{"num_hidden_layers": 13, "hidden_size": 256, "n_experts": 128, "experts_per_token": 8, "d_expert": 64, "d_shared_expert": 0, "hidden_act": "swiglu", "moe_layers": [1, 2, 3, 4, 5, 6, 7, 8, 9, 10, 11, 12], "router_score": "softmax", "normalize_top_k": false, "routed_scale": 4.53, "balance_loss": 0.000545, "balance_bias": true, "n_groups": 8, "groups_per_token": 2, "init_std_router": 0.0285, "lr_router": 0.00127, "vocab_size": 32000, "norm": "rmsnorm", "norm_eps": 1e-05, "tie_word_embeddings": true, "optimizer": "adamw", "learning_rate": 0.00187, "beta1": 0.9, "beta2": 0.95, "max_grad_norm": 2.0, "batch_tokens": 65536, "max_seq_len": 256, "train_tokens": 587200000, "max_steps": 8960, "dataset": "wikipedia_en"}
Below are experts of layer 8 (counted from 0) of a mixture-of-experts language model. Rows are named router (the router's row for the expert), down (a neuron's output weights, with its number) and show model dimensions 0-255. Each number is 500 + 40 x the weight over its row's rms, rounded and kept within 0 to 999. Numbers have three digits each.
Before each expert's rows: "raises" lists some tokens whose logits its average output raises strongly, later layers aside. This comes from a sample of Wikipedia text that the model never trained on.

# expert 116
raises: " in", " at", " as", " on", " for", " with"
router:514447551540510561525526480471532466514441516543582556518494516515511441518473501516520474503507452424533539494551508455509476488477485521427514486482459544567520498479439535526485460444490511482553532449463532493436557525528558490523520527551511521544560501517516549536525448420500431468488566478427467455503536490487533462482538453469528406528512540536541505467468522490426515526512555457559485500456510566530517467520475519538471505418559486449485479530585435473504494519512541568502520504535529483533562545498469503511483548572560456539597491488463520472551557563560589480571506479557473550492591392442438518511491507478517484488483506448476434476564538490495472510474427504480493505457574476466433436546464474515529425530486538523528530486475541541547535555537410
down0:498524359461465485490488463492501543496591503494464507523543548500537457439475478510530449538489492500513513604448466459483526496422508611405422495526546468554520471521484494507514554484496472553522462530455474528477513428461555479512433451456506525537550559507478545447518520453516524489510516406407487468479518537499440445505546495493457477516529542459482522553432489508513511504526495504502502557469503487481551523514548521471510455531501488525502464507460440559417492420539365507399577552503495545493502554452493522454466503474542397505546457473550498511479489499467471473472508498590559565456492560494483474458510475540511511526471474546485497521483459489495469465553502536432488458429516508506533534480519506486506460447474490485476498514511536470446511528377543
down1:511518397501474494530490470540522478458499475531484460426584507477550477463523502498567516485493413560505489491546429531441502521517442496545518471535494547497539487540482495487524500518496516503534496443489551530481556422562522476460487473520532522484464543502536521480475501454459495503518540535591508531570438503455465449444545532642516504555392594520504522487445529522546496509564543556522493468468535564458425435505540533479497530494557572553481615526563540552437517504457535518504472485463566430565482525457430571512545463401505522496464490488565481474499495554486531545472458502488535553463451524526500443492551503503467518455525433537515519508504495507496519499491556542492438468528477543450478521478451518530466531541496540467466528469563537566527472435511489
down2:536495536502527513548522512497528451557485437435543497473512545553555537467498475472508458552527508473503473516515541550501535501447523389433456626553515494486495522492482522501495423463505555553499441530401489434478465518461504530520473513512487615519454551490506522499456500511539480540578533544513522564393511469489500524430489477546482495541568520563477490566423479454497512526517489499545568524553506490497481426408517508513476469451479495548495416460498486476425493522460533494565560550467459574480550495520497502555556457490434500592524481568504430542500542500508505527458497484503481567513449541547485510569535481501488532587476421468456532497460555522460533542555547500493488490502472526510501470468466471505495536476470432442514504515511538474452516486470398
down3:528505497453455495529464501565508535513504503493487520551510523530578493555515425522596553478451570472484531477443441476486513548570439526545534527517475507448429529522490513471468548485536450546441512485493478432539507496439428431425495466540574470501529435441413477461484505484537501608491430461576515453481500540425526511523514460502560436459509554485574498553524542501524461510479537508457542535446510496508498471515536493463432450518492510492531510616462534524521438477463474549523492462480489540486526422443538499527534526469519472453513466447490562510563535495528506474475458519483465512518421502509496502566516441505517499565390461456458442513561460466471471481446470511481451480435493529425437471554489529416453547530475472537535561492470523483495508525481480
down4:545557469513490527523496483505494510511459534481504425524464526525509463545546461475476441585497519541485524483546475563514534554459532488541480499459488526536462527450453509490525424545505500532481393465507493509486526527473555551520453490480512490521524465482483548534544439494444568509544490467561518528572502479449525418476533547534491482435493443454468510537469488513493537466433494462423559514466513464528569538500535418554565535509480477504432481467487430539494551550451472478450528472473489486547503512450535476536522469532547501489482522488418531431540557471450468552482415549485533431476500491621501510470557429515518541480508506451478477472527463449470480430501568504521514483583530576436569519493494540451585478561578517524452500484484488552454535552579418
down5:437458479516476485463460485509517433420516549423512500472527534501502457462493423469412513492567462531496474554521554512477435505567469482546467477481522545457547502507468423451523513492524549530457516493549476503500468514476495493550534524480497494466478478540465521602516553484409534476473566448551458438517479444486469455540538506513543578571546549470535522466482521471404492488457484497577558545508479469620574443478507571481480478522508435511515510483428497487458466443529485496532490414400497484545460461575472491483455498569437521531482502565524445507495537511514477562516521554514520539524536483470468498551531446491567508501534465533485499532476513547503500448479407534511523498580522555493478556461470471507436522572498475531496438492584497558526493554473520
down6:521501463535616488479556499518563456419455550497526467476484489484444485544541519449450554498452463470513426458476444484502549456475560480485494521495513502508496508559531492526478540537433519571462469445512516507455518484480445489528538514489501517480539504517495475534479481511582465530489414464490504539551471544505560499504531515504544474530522479435541562528503606433467519556467490510467454552457504510522525484458470510512462488546563520522501381489566461491570496553604518543461531500519567464483516509516484506445544442461493410487504565452508456391503531515519481540503490547451527530526406510465508452514482532453448510491551503501554492539515529518452500514473418505519444484560501537556506534458565469443521462496418546557462550502500551538484435577537409
down7:566492479452507524534467561521540470527409448488541471546534497510502472588546506567470467515448501546538478512429577459500513501596513504470489466346447418525475516520442506452449575573480493563503484518517554490465516526533451542530448492456452450460413449559496493569519493506480466506490512545499444538525482547513505561433518556470549427468522462519440500495503465510513552611436534525483517586508451457445496472542481541525541496417540537527554508531476450549494518486552450444447470453540571459484512501503482486546532489483490488493503495544570470486545502526566522457499473458539451481448416509538586473488535464461513473539514525500547490475465509468545528548500526525527487482554462520524461550564518477482457567459497490526514488500525448508493536487468505
down8:523523411477631531404520564501500544483503479517482531561475471572574507521515495470483519612529443495503521480501484529465472426490516536472476532542600469470401422497461510494448528515462448459552483463461486521512462437524442506507492545512494498535482485424509507543486495511536571503467492478561575460463450501477552482535434492449478497546496521488539480495504472470436577536444447467453460478472506477426472481565542520479476376471493565482490525514521499614510522517484498479491461444424504534505509526477486465532477541503555498537464503459521506459531546508567488549488498423455495436599514538456450535520515523522496502461438528565535522528534487545463422467513485504504491553510525487546486442477462483469546450426463534507514477502536556525533533475525548
down9:509566469498517488420529566520473503499519539425523426481450467514447502486426466433546459513370459521515510516439456499516444507450468512492455520526524465541513506528507501524523551477455491523513448541517446497503473507459512510466547489439584560519440457518500466509500610557557481535527517538480461487582510537495475548393494526566515562505452503478561504467507539541453489531426519523523566512397483470466493492509451485506481554501474480495609477539466522482441488490530514471495494575531489523534573411567545485500430499557465555432420448491478509512496503449468477525531459480494492530583542546447492567482581498477454505488502562550517535481525507458480477543470529525510567511507472505480516454536474564609497490495489508461436460536533514463506544493466491
down10:565435495536536421501599540493513514478462567545525542491520586466467442493482498492485489427460509466481495522594478584486511477549522539497491514540480481533471525469532432490539454497521548447566527504468502514531548470571497540501478527551551535579536475515487532515509476535518543514539501464451449493486508552534564451474479474475562550494512567505535521506534511485471490562393545530500484516488509592447481493604461543464531464456522501546562439474538511525443461489570493489449415463507476589434518502552541512496515463498572481470445504458518534456484487508551530540471516535447490480518518432512496527520528382484534520522454464434470392502458475502495493516546505518497481433486468472464437468524495532444510419398570495536452507483453497503459496536522527
down11:576587474480469528521511439512533534458464493523506546535457489457469519431494449497465482436508542458547428490501555510461554506535514489464456493531562532552449510551502547525524501563501469503477503512509539511520473524545511547466524526503549501476522520581507503602506491461490461550571546545485504485500489507525532412550468521471469481655483546569532532419473470501528539549537539478460485449478535530605493479455535479541479509494459525517495569528501466533514538434510468525456467479549496584488503457535483423597435507528581453522503499534497462467550535432513492491533536504455445487465556473523531455503561575491471510472521532518480538514499415485443484617487477507483453484439536443474484514506530439564425500514519490452491460455436535525467531521527561
down12:503529530487442437515522503436541449433539505503499521461560540570494536555546523556529422489559516518539517484480608556506532500533532548539550501532536576569534427481457458489540467517526518390441436460495537551528450496488472469550478502519491514565430533525423453508483492522570480512506483500533478538518531556497477526585484520513500468426515507520497495500572506568456458480512465507481493469473527455490490522471592558511480511559434500530544514560458503523515592456448504475445491510466539529557560498452490468418584483505531492532479532485496445490503523513534509509478515444503517564497499497475512546533569405509553566491492502499459520587546484552425535485441444473543509499506503540463529475540481619483524436455455447530527481522541556479478475443505499
down13:480493492540518526504518463479552501512490532514607502435498511487528425466494567496499519467566493508520465503494472425486517553510453545480528456492466547525474525432481582515534519449469482526542452470453462516509534523472518475511521590480504504487520460560510465514490482440558497419533526572471501488476577462482453443460479438497510389505435533485576521488515508545452511522512509500519486500466550444507517539516472491435564504442473471461499495495505433517431545450555483490526561485469524536499583537459473490502521509507544468464529487524543531475489495515482524508511492527503444448501504358423535474572522434490519493465466449560492385431514452507490414505510436417561520468452550533459543398503459555531460494517423529516528514442531511507534478529473398
down14:495510507426444522475538454466545514506477450455421546429482501515485550447467504481495533482483498457462498478485505505511467515460552561540510423462565547503525510509523505468475513572579426507454411500498514566461549458500441485506572452556574502538514478519525543496508493581529471483498544493555475516520452524510443488402529548493546470462515562447494448497493491509475471541489531536493481562466471501468435443492484553515535455397500445512542459457451472452498505521481510468503502506488416555440540492499510522512561432459465479555525476492530495555568483502439483516466500515513507445455531613553474548563513518523496475462478479524481474510473440494518432443435503388529586502529524430545440578467561486554506478515510438477515532498516411567538547489506532
down15:591540546466433506471505502523502485518463542464489479468549474504500457462435575552510492475524502374528558443527463499532547524471482520509446585527442481519462489433479528500442450540448469573476450569485524460517499539478530485509433483487485501467549486504517517556517502527429452491505537484558505572513502464515505509519520487433534516616460541582543441488528472501453573452513442510522546485553511517531592499535463555508541482489519517470521489499530500427482460505505480499524429555509514469445516505493500529481438537494499469510516525496496518474475474518574514537520498496521528514535445500492569458533475621480589513481515444575558492542604518486478478579525501528520533546513416488513486519562575499545462495442453480470586573531506473529547576515562504
down16:459470450480455548491487559418480490513549540472448512495487574547499531492553525584462483479543455511552503501556567446494470492491587465532480516470536509474512458565453571477522487515500462478474537575529550522441482480554487474519488472517543521543558576507582548446570503560603583499503491513538495488499527413503534528507511495412507585530519485463493449530484499493518522540508493493522522470542488500494461453491502509505477526450484493502582508537464467502486532488474416573517486465431514494477493428535491482533506457520499525406479597475472539514462507406505584473476492519489512468489474485488562536538526525481474534517556486584566441497521490453420520586546526546513456453506557447516545497419468518528498547549453549469525462475492430534541566495524422

# expert 24
raises: " that", ",", " the", " by", ".", " in"
router:501554513491577521485509525534534519509490455531499548511489528507514462486496563488521539520544519448477492543466571483543482593430482514487573570570496440504442506466550508532546509405493479495573536528574507527504532507583476550505470508529471558576489470579493541559536497494474492574500527498510425484483567460573596476452529491540504437569578506433502550544445517521552529439478505500560526472502586498557477482488517503514563470494470453485447538437555459455413493542507504439496540486488435510539510482486517466486519538556501535477497490474545503486604569503555546452543503549515521554426538496476470545483497526496499423451446538462473485492518522547552472514537467437474495535513551459495392504457499467489547494538477482541583486550514512504509496532522430
down0:505541535570482480513477573539520563371532511471514495514408430451547532528520563407448577528444440511507488443466517550459517515561481513439499553469508498502505574528465514514506515583515400542556547578609517477404526513435483515511554502566439496517544487530511483505499513501479480499540482465545559523424488526518485502470479512519565532550470501415526488443551465496502415491409521513482481568526452423487550508478478555497463523517524551518532463509499498520496512559515487516498431458520488460566547486517464470474449522485570577507493497503515532538497442522541464495568481465543538392513503488509436478466478500500514455410470486535536523522501514541516514517470526504534549494554487471455473448533524484499518426452480494491469446553503491452482489496556503
down1:477463503540481519471396407455582435527495494405543522433444479523572521483513613548493542465494476574550476439465512522513511520589540435504525489497538531524496508564557543538498484509496444574466485502498552579525525448484478484481479477511514472560474518454474409503527441417517548451492480505492494449519524512452495524433490478527562543571502508468421532528535485529460457436553489507470518478507507498487501490504504480464544531479505475436496564544579450499531508518583540476481495568475467503522484463456530476523476461503425455426481505461510501495482517609439498493481448501512452543469490500487539576533507630530536476534471475442490503444453493468522504467495546436461519496475512500514500486489477547447522599524521530500474489581574486497461488455540490
down2:539491477417468531511569532527564420465498481483445449549485441537422475522544417457476511507516553507553407444479413481516474552461481488489482569463550612529511454451539498534511553519543519538440531463483512503504469504489515535528486411472469426525417536522494466443493469558433477562566541459560503525580462532486512503486443459528492473431458477531483513526554571525498492433449472537500485519466475453532488498554490481530522536542460459508488463398484546520542515501504392445461479498474546566478444481552586524532515501524477512521401496520492466467490534442491506480495535472447498458502444505489560474518477463506455519527499506500554509507485450467463538506540521451521485478540492521501508473522483537512613439510476461587551455508493478447507435469511511
down3:519465444502496480516466492550530515542528532424463503573552486470546509464547483463486475495509509508451475558495469531501447497559480474585578515420480451486491589509432538468500454522492542486553462480468471517466584486429469413445461537478458437471495459453476494500576516507456502573473526481523512484501470477618470533443573487536565470540431549487560496526489472504518513520467503524486474516467453470515456499461504451448486548505514466461451526488509506442558506465446436449545513484520484450493367521479427430550539467459495490487563577510493446505529548506492549513512531550491504481448507528498497514425439581495525448592489500510525538506490502472597478403485429485579522483510529523557560457535485437457507490547517542516496507492548552490508474523530491
down4:465536571499562507496482459451510573441442516543536498525484458515465501486503436484423520467535488558551533529505431502466534467546458470547488493527507492455518527467537438496425492509458475504550464526492478523533442495539494501527443532468490462483545496553440514510439512499507498582411473431468438507498496430482425486454516511517483501479474452464513447511524552458526496485507454358450502486544446537469473450472466487461488429543507502489514553499503510523493445576507529422491468504523543482481482539565592572446425425498477464543501463541514511497503465547491568503504451526574549476514489531507607480516478471550521501540422449440536522490470447552492499451554515532459477465490489493442432500356514555541483485488440500523495503472501502557570529488453553
down5:470479510497509536542515496445539470478477508505462450401479533443566561434533511483538534459511497431569490445519516488540496508418531482473500501487484479528537471476477492399480529506510615524469498486522518446520479536543498544525526420530519509512453419526489448490431451537540507501502497528487447521488481450520463463526548501451497569511488567555525460511494524539543475583522534469468509532507435575530572511518436474511461482410466495519541501494419462500584534469429520499508481498512475483523508498496485490577399426497549569500505566558526503486513515530469487497447521454518497544543483459557468545567453472473446435505479449401501565538494542443464505472489522471507513456492485458511573539474459514416579503480527464508391547494526395533487507483479520
down6:572439453504513490505492532432482431539464478510506454438515439551496540449515469493442513448554408495509566476556494507494556489512481454387535486537556432573517490511466451553520460560491466465501504461511468514496535542479531589521527500472575461404508511476520616503554531458474498495483536488457530426466510553539588492492446406520452475371522444485507560509445480530502522527509507500482529518450529476532578474467463471506528531404518382425544525428550569545458511491557470491503503537442512523520487514482535491468524527479514491514520544496488461525490483504546539488531529534450508468535476463507469564533556459477517499458453502498513532476487470451426506491537517525514500505546510525549486550440538462612520506484513438531480448506525490486482496494521522
down7:543497562509497532498494486464588512523519411516567449545516485513591453489513498488459468472549517477533548529420561498488500528466404469432477479481589514447530449446457449482531445516461499483523447526473450478539497444466496563506511523500518509580484535536558499554443467477427446485497594510526462554452455504478506468480568519534475482508490515555496415485555541590461473506482405490471599438449521448530506512506520496551527553511531568553533461518551520503483520444533494491501545503396494500545510443493469420458529507523479509509510456528517524505521501586514506568529427527540492451442487476479418496533533477549548529513475480499452547474501485512484508566497507488534520497560526585502540474454499578454530509527513431464561543500470538483454495530529565
down8:552536446461468458416489452464555482526488510444473598459564509492539549491472497415487530481382485537478495446565496560567468461471463510521546487510474435506497491501530488493546525486448499545463469474488480480580519462494454458493568538494473495558406557559596532490434523551491517487550507469515507479509515452543484446473552509553477455448473449533460522512531520549539518505586549532505421497494473471481491530586473546491490451492494480544439477501528522490510466531444550510456463497600537525511466554518482538510500576508493514478525490490529506510549490514537476539448500469433529499467418429579505486554490602523488575452485457530494578498482519517453459562566492543460425563452600476543475528432518521478492481459471508543518483514505513531479540508508481
down9:491522533493501471489415595467494513451495540468534414483556522515526503477453454522513553557438511542495459518480464507518494485481508489545482548562501470461511502525477509483455561500551469471492502479546410480514490485484510441443591478455530515497510479474569442512579573449484493498512544551462525553451486477415443450583496469456533501535485459497526486530553535510479493573547494525419548567472537516485537489556516464516473512594591508520490529517559535402507499481510461491541512474466494461473462501508432521526444584500551473593470522484544522590466450570504553505503428487468428486513478563457521411533466502589462463504537519527475522498540496498570563476599427458527464557475496494465450531485494515471495474525492498582501479524512441490509487540466528
down10:479458515462519558544516578547368563497515438461540479527488509498548462456478437467437542463463500487443548458458484518481439509505485491482491487490481497477513429558561482471516524569486456537545458521491536427490517560559488548559498514555515509489453462484447470475501502515417571517493484550539492549456490513552538515504522491476436516481481500579457528466557509520435446431462489484571486535483454514532503452489479534469500537567481487490502488425475480446431515485605563522496444435468526549488527484458474556587483514515440529511505579506504495468450559464448542477553513491555564557429526430422484513496478530547415514510540493417457477454503537512573496421546491511476521587476432490442508478474502511543483501462476473492488470485503461489564531461476526
down11:472477461460529550514506512556511511494542454487528469481491495551575508486550526438538459575470511472417504543491477525508502514499533495491476577447517496448501547494556453488502472487535496427442441529476461533496572570522453409508535499538498606521511478536495466527463526468438490460471518454509477578481536618419475483499520484507485534479531494491464513466465513505438533541599432564549463563483549509493502519541438481561454500528532499421468456448480512507457474470435513457574459553497523521525530487455536531434518449508480446589506488479452560448493484543564525489527475478469535481530473529465474486490530501538525508401539488480562445463471542475497491407528542517546431481533537556515499429511497477537565528565441497515497508595460435491523571525515554
down12:493511531492494470525548427535515454558511521433403466506448495501540471501485509525517484432483455491481504562542428485541475527475418542496439571475466501479549457509472433508514565483484463514443543457499471491370473495531487448512460505412484518478545496473464461465506465463457473459549533434504491472565454449487493504544507454508486550574523446565487490406449549531474455560457513484476492501540452482530577553500447497512485487465558507480530468544502533519483466551517510566491562457474509444515546466565506519528550505471501488520507469493475530481470461493496576432556600529447499511531512521480493458494443631476497523503507466517522616489482461543522568527546516498550464430509494529594520490558459509471430451525490465515419531478528532577532530510493498
down13:484479476510520428518477514474476472484507465477490483559522541520494501513520507527492525431473557488508455519488550504519566470546474507424477540521491486476439494513525469482405529447473505492445524592508469514490453454599515497480501501478458493483528508560466533535426511447460615454480509507555560546589498538473487524509540434496456551430559491536498512443494487498537453520414483556446514491472430486514507517495611529510497528485490529475460481570527471472530494569487487455534492537543501519453510519426480549476495510427514493568523517607539546559484555489580424499500561524567457483553494499523408571494455432492495507484490463486575507468500500443490575435522499458405506454498521495423499515509508475469549503452488491552483436516530533551545574479579534
down14:546506531574563465503493547450483550574417433481493483558480526499527472461480589512538534460445503580454506499507531507536505477466576504549496472490534476526494544517499551506464467447441473595490512480557507481530490477500450452500487471455504551466549477479485510505538462499503456475544459505483440507531569475492511458493400533552531520430500501486492547555577490541506496478537467585504525489457499440513525485496478479466453521551537430458457542514517485521496525509530506508459465409505494450477521470486524579491528383545429500427535586479465526552494522466496522509474470511524492507440464528500455436533493414437553499510486499490478463462413472488425515525455475560556531513548512557497474483573511501473595485461472501549505387454410531453503533483506580
down15:515522523496489480549478441509493527518462517477505538496415544491528472515505484515570428517514505397539504458506486531448487524416497506503494539514500527479526527440485480561533480519574449490475444532460500500500418551505551489500444488544525575527516553455542518499535524487511468431540483562450508558441473451546514510508520452482513453610549527536504632540534494481470460527524491517534555450509516385520493501485491513502521495440529487499555458482502547538513554488521527459464432516520499462463523589467450529496431494445515518451488536483484518483493550504584471483433520488493524551514558572512468565472504639471480548559462568526494541511463517417511379542474522513448545516500580522457501478492415490505558460440539440541513491506469515466497518485528522
down16:475453593515452460522511458473505518546481543572541497516487490525501486526476508524564567511479486446548516481493556484515442455523394578508453523465467449518534431541557467523518500509538504524455500540581437459444524528526436423505476516555503494489553492506468598503458492467563472465427543524532457489482510565490405503495450466528511489422463510516504542524498537481496477549502432533465518470480492568511444461498531512466482498553546508501609490511514447608550463519513533495531567500541506516483516446579519523488467538575490495526464501468440499525512546543447533542379436483427522479477415534498546479478504424526526536509580481451462451460425504466488501461479531518516505512533431539499486491528436490480505478445487451534527500507506469447483401466494472

# expert 27
raises: " the", " a", " ", " an"
router:483426504503562476510509433512453516525501532519553520486447535501546442474462543506471466510481514505559522524508496445484507559448473475491516523589426485553513518494458494518533446452486482486529467576523513487441478472536503533484515447526472540550456588539520546581509497445453482482483543485482446491459556502548566477478447477436491443489544530477540536500518557428522533443444581549593537503455511474559528477474507504526503475449515433430486544480629469422396487586537525508529535461457440480497533508466556432531489578500496490524527508492491565463568531563560580501575506504527527501487483438481461510526448490459540453436453554416535485500510535521538463530561478515494525537509545521491430487461507478518519504573511524539532501484508519543547528514536422
down0:456463508472408475478461519459419477574470464497507552543562506468576487466541578529429422530475464493556463467497489499450488493498469462545461477477476467477491520571512477474511515439496476551511513506454559551426416424506536517459508510543498470476511494497508576463469443460521415497498593420471501535488426421482522529428484487469448511602544478501543525534506481468544575500468469451509480538473448404493468472480432500519541590492492484499552539502492505481510423554497504508503531481422511541515564505548482478541489514468469540492447509523544459483511490401497476416495480522518582551518532437527499442546493584472485491505512424455468574509501476510524502561544505502421510511525500515518502555526404431451473520522505494484448483510537501525503481469521532
down1:464486437506436472510436481528504439508475480414464552537519507524497529471406511469513554524455483511494454495483533527515500466536492448505500493492481460485454567461506478527493473476449524515497453534573538467521512440453447440446505473559540471481609519499460499479488450436575492429531488541561518464501496532537487536508474602515546532581509569484498542543525442484501532425444505523535430568429482482457496603541507511503487554416563551519528456504551453366510528489518517481470485478513484514541528560506495541475523461465539504518569522483416511499553523538439505513538524540511525551514497486525520480511506546474538444426504534413515501481530508477499561476470472468480514400489441539494573452488525570478491470555478468521587449577469496483537547504506484
down2:536503494509451489495490465512560522541480422501446500489494507485527473481487494507493545435488522485496419441549492554479545469543546461549507431523491516504497523510512494577530497466530509543423487526542413544419483442567496526526493529533484390507456476460533536518498497503457528476508509450478436492458550559500507521516485498434501587559481477531608526485495559515515448532447502549517575551541434453499522410498534483570474494502538499505486498546507451536408581527528509485527529558485531496522551472583478597510458524532474492491548485494516506497463485527432535488487490464600522454510498517457601551456463509477449548476489550467501539500541591482530537510463430594562500525466515567513511496590531494504494495511430463568451509544491512490492576493476426
down3:441544488464548563508518521484475438588517521491502566461488476482540532546493478546504489478574463451545531485465483442482566509444496513548535522496512476411549528524526429521471544505502450537573454405562561459467484507409525478548467486507470517451517472557502439509494456492396518520530498488508507418523525541483537584439474567510530448520546469492468513461523437534507447542509461553484438427468529413554549417485455534582513505542520457475516483537573480511491484514474513482550540514541501448472461580502463495476562547565493537515490489493536554517447519495524490493472468529516463503482467500485546574551458539548484460517526486460468479495543502484500471436529448450575428526515393415481482475529482504492537580459514424495522491466482529517528484459519555
down4:536484529546476522487479514480497550532545550506468503477524492437458564486452470511449512470532499568465433494504491487482451496530522504410552499498420475468509474549506515496419517501481422538496529556447515462542539505477479498559493531551438575565555492529570525518547474532446509503504454438525439533548467505509463521583511548468428483555462512493495533538484524530475504534453479448458480552494494401456436415476493496469400494428574541535450503505521453497478465489492468583519518491476517495489511515511470533471477482480503448595585499520510529458548501500536438515435510575567513532502502495503520547514466553521529483524478472464489533655410519474534435497524443427444490499533479496561577474478488484471574470522462533475500556547506517573506524514538441
down5:503472509478527493463470528525509467506490471518529461444554415555499535492528542506510506552456543535490503554486470491486493499572446505469487552544545480502527481486488481536514575549558476490542540461550608487514578430614510542411410534546551395547480529499452527555487514517518503553463496478540558462541552461534535563515484563511529523470491571461455475475547482499464460546485510495543443438416497452517517513555529503530506453523506544521424511505464504506457486511569555510512469528536570551500465487499485525483513588427438577505517497482439436528472491512488477536518518442505478552522464509545503470500470486473420455457509501532450557513497465536554436505525499460514498526457530440556421508492551515480594490373479513572466544542489526471489472504508538
down6:524553512420431521534494495489457506492544445477383525467549439536482531515495456505475512450537497510427533545460506520474551550492521498511563497505501470530491413542494464459453505535485560477483525473483513477456431481496494491591485473470426488498530437395454519492520522481471503487472551459542496518449518442510487499460495467455470483551579547436451482455468490517468456519529451412444515485466451514468516572510548453474538430479491497496494486537537509495556486431491479480549501493551498448482472455493511517436480427460473493475522503555495454454548478443455504487455511388523502457545513550574492512544511555557402565461534441467509507507491558539574505501524535530522492475539454477552542487462483490398556370515512498558537483507528499471488539545457581
down7:484591472496548524458504492454545385460552469515462550518526458487475462483508485500477530504401484485469574512544527475489502457492492519526513499534516429433521537513412437541531497535525456523551593529555509498499501494482468521499533445453442466535408477459510472504486517594537449460460436415500518488519541518519479455522466487510488519568534419508461563504461522478559489467519494484517514506517517583571497476532457483469475529445504529588515434495559522516579454586435566529505475562537572461488461501513457480470445513548445529576474566495455456469546460558495514494395543520500514539451460507492548547406554531465537476483505435486492551515477507475468521481435471506518497524454429476538514557490526450466542500552555523460474493468491487490544486515541504
down8:514477557535466569542477490469479554403518568423544486522517506445515509539551475523513468514476581534501560537498467510546555589507480521456439503551475465531538512541510475495507513442520500528476495408540466540431458524488526495548523506481503460488509535507538526479456478494536480457525522486523507540565498515386429532557597523527538470513496456536465475486487551478469448478569486510480496436525536572518486526526474483477492590463596528505464442563567481492463523564488537537440520547454509583519476556549482503456536502477452513516414525501445511591507417462477426458533549494537509521478490482613529474489522451535537460550504572530543443540493557435476520508513512508567497496505562520501505489551436526469499517566458424537492487524544520482460532459475487
down9:471557474546405476481490576513486449431516439455434572499519459522490504539427459547482515545469439522465569488485516446611418497504535512492473448485522539523587498529501557553404493468459444456556520534514556528485524556469491541516488443460480486483493512484547565465534523518486567463544518530478455434526491461496540508486501518528476525464503504477526409490476581499493458492414516452420442457566481468528461520518500481498497453504569425480488446449502457456449526546534426504465473497545459512517531428524477559504508460491507485488462472466537486517436522502485537399577473492502470477447514473455497478493511520538546549479514469490466540500434485563456518506507483504502439463455411499448469581574470533506544476483529470520503481421436516447480464527492569
down10:486532446505500505437481553439485535467539528477505559477517529550432546501486463524432513520443580461532486437546490525495465434398510524450527507585460524443527532528514496484541533457486474447542562572491458511559509529536464565525516548486476529468523493478527502494515521553492561470526529510472502535459479503529520562413466479535530560470506503489486483451465515527512532540562495440561558495508497507487556502498479491581600488468464530425577513574524512530528495513508477435464559529525477507435620575526531507487514499485486480550534476526476565438489496482456546433535532505464569557533489525515529499542481462534466467464458538480473467528526455491491492509468466513428444382464521418596445521472478489509497436480450486526538375503493527533503556493476521
down11:458453419539524475457479537443483604531463463565498527431485509581477528537470525470534576537541509419472464512502554507560515428461485536500493541533475453441484516511506530456506450492458504511550518474516550531512392497510485474487490467521478560516444482456508545481493555560537500502533534492495494505546411519504488465518460449533444467540476491522471516477510460517498492560468546484473454555477468453411499481477484468449519515427495447545505487601558478500518435495617492541544457490550544472502473494493497519476560499416575555453521442445521498572463583474606475458500527524477486492481459529534518476473422533534480519500529586526518468574447540527493434525468570510593541528471511459465475497553471512568457489465470503493494446516487450457515511519459475
down12:486438444419516482534500523458501542502514468496475491561437468476497475523515514426366439522453469442566412400544514414458498418560521508422461496520521516486443523519459469492526496545437498451459516523536520475510548511521537553504532479501499464488492536474483509477508524510524591469459465541521530467545485517523480533529508511430507505475462511537489499493458465497495481605548484459450502539474449521606525523486505506465489490550466480515481472461514528531524455526584487470486566489497470466529408498507528490528543407483434485460549523444463529499459483489501485487496504542566519450523506520546461546432491510483445595525529448493496457445495467444499561536498521508554470448479519470542620448530468521386466509456510483437410464477506438482520518489535506
down13:476493524453558493540479478542460487540501486567513489544446551518496490527513487585601625508482560535507500488469477481518490462467548550467452557441508456527551475522457544532503556579483482514483445535517452475531445496479512539555499539511489454527500556477484505504478550445550435538503491509501489458481489463528567459556552463558494454511543480568551524495508423547539525516476560480571527437558441491543587547539502471467520495475556493449479470506537488474474424559591475454523447562448447496466487474489553535498537541554544503437520457453455501500469452492531524434489509538476527514520558519514503500504519472516442443513432454498551555500511466470465599418524464471518501438547469511501577515408539481460515451560501594450500544470470529475507477497475443
down14:481384544456563546449484447510552541513453480507553489559508407593518519553490507520540473426451504466524461509474535487495509466490476463578478476524469520464470500526543550465470571462509489555489482520520500541501551425451505465514517433451514533508445502530541491521512603393477476516482495492481471515494536428483496462510514454516478535517520587584490475479476561520551494504504434542546456465504481596520431568412555490509559520508510528408437559517478467426472489470540510480413465495548470461494553447550487491493476506455465477448441509517565485514465501503487516542496565523510463518536526522478522527504523481585578595446435466497455464495475537455469434491543489507496537501455473536505559437486440486461502525468520471538472475498483536520579494477479522
down15:514509505503524461547516554457545539524569569514487525512515480469487479455524492561537478547498460520540527440476511437558498492522430508510579598485517541544493521549462588507435475488489498577506474522586427477542474499537520590461460457484456503524533498474489470391456502492517598487496482509522546479541500485510489487490425438519490520472538518501516572444528551466490528423381416478512450512450471530445448548577530479524515508505557525509406528549501519509478482516492500500451506585479478557500505517480444434485461454456493458537502477487491416541481439429504472514500439415502537493522530532489459440426516471517520479459455488479520477461541507464450411506401513483542505558518550558463528526485475472496557495465503500518478542504529544534469545427494537
down16:501490460577532525507452466493533503526509506409489563447478482460497559511490538527437531515493577495543433424531488524410548428524496482426526484432499506521492442628567568493564538583461539412530524505490577518492444477458533462507461547567516544456479533472483477485494466527507488482554526491500537488500534483483504484481467538499435526401530473539482456437509509452492559524548461500512490450504481498511560524460506510534421486545532518542520495443492499509501535446537495466487480419513468485516485457471485456544442509474627503583445481561502529569502545478441505465453444458492452530478493572521478543546556422522524514435475494445526470517517478493448596501504480464569525513542497572502518503433532543533523479480518476501522549502553442496475477442513491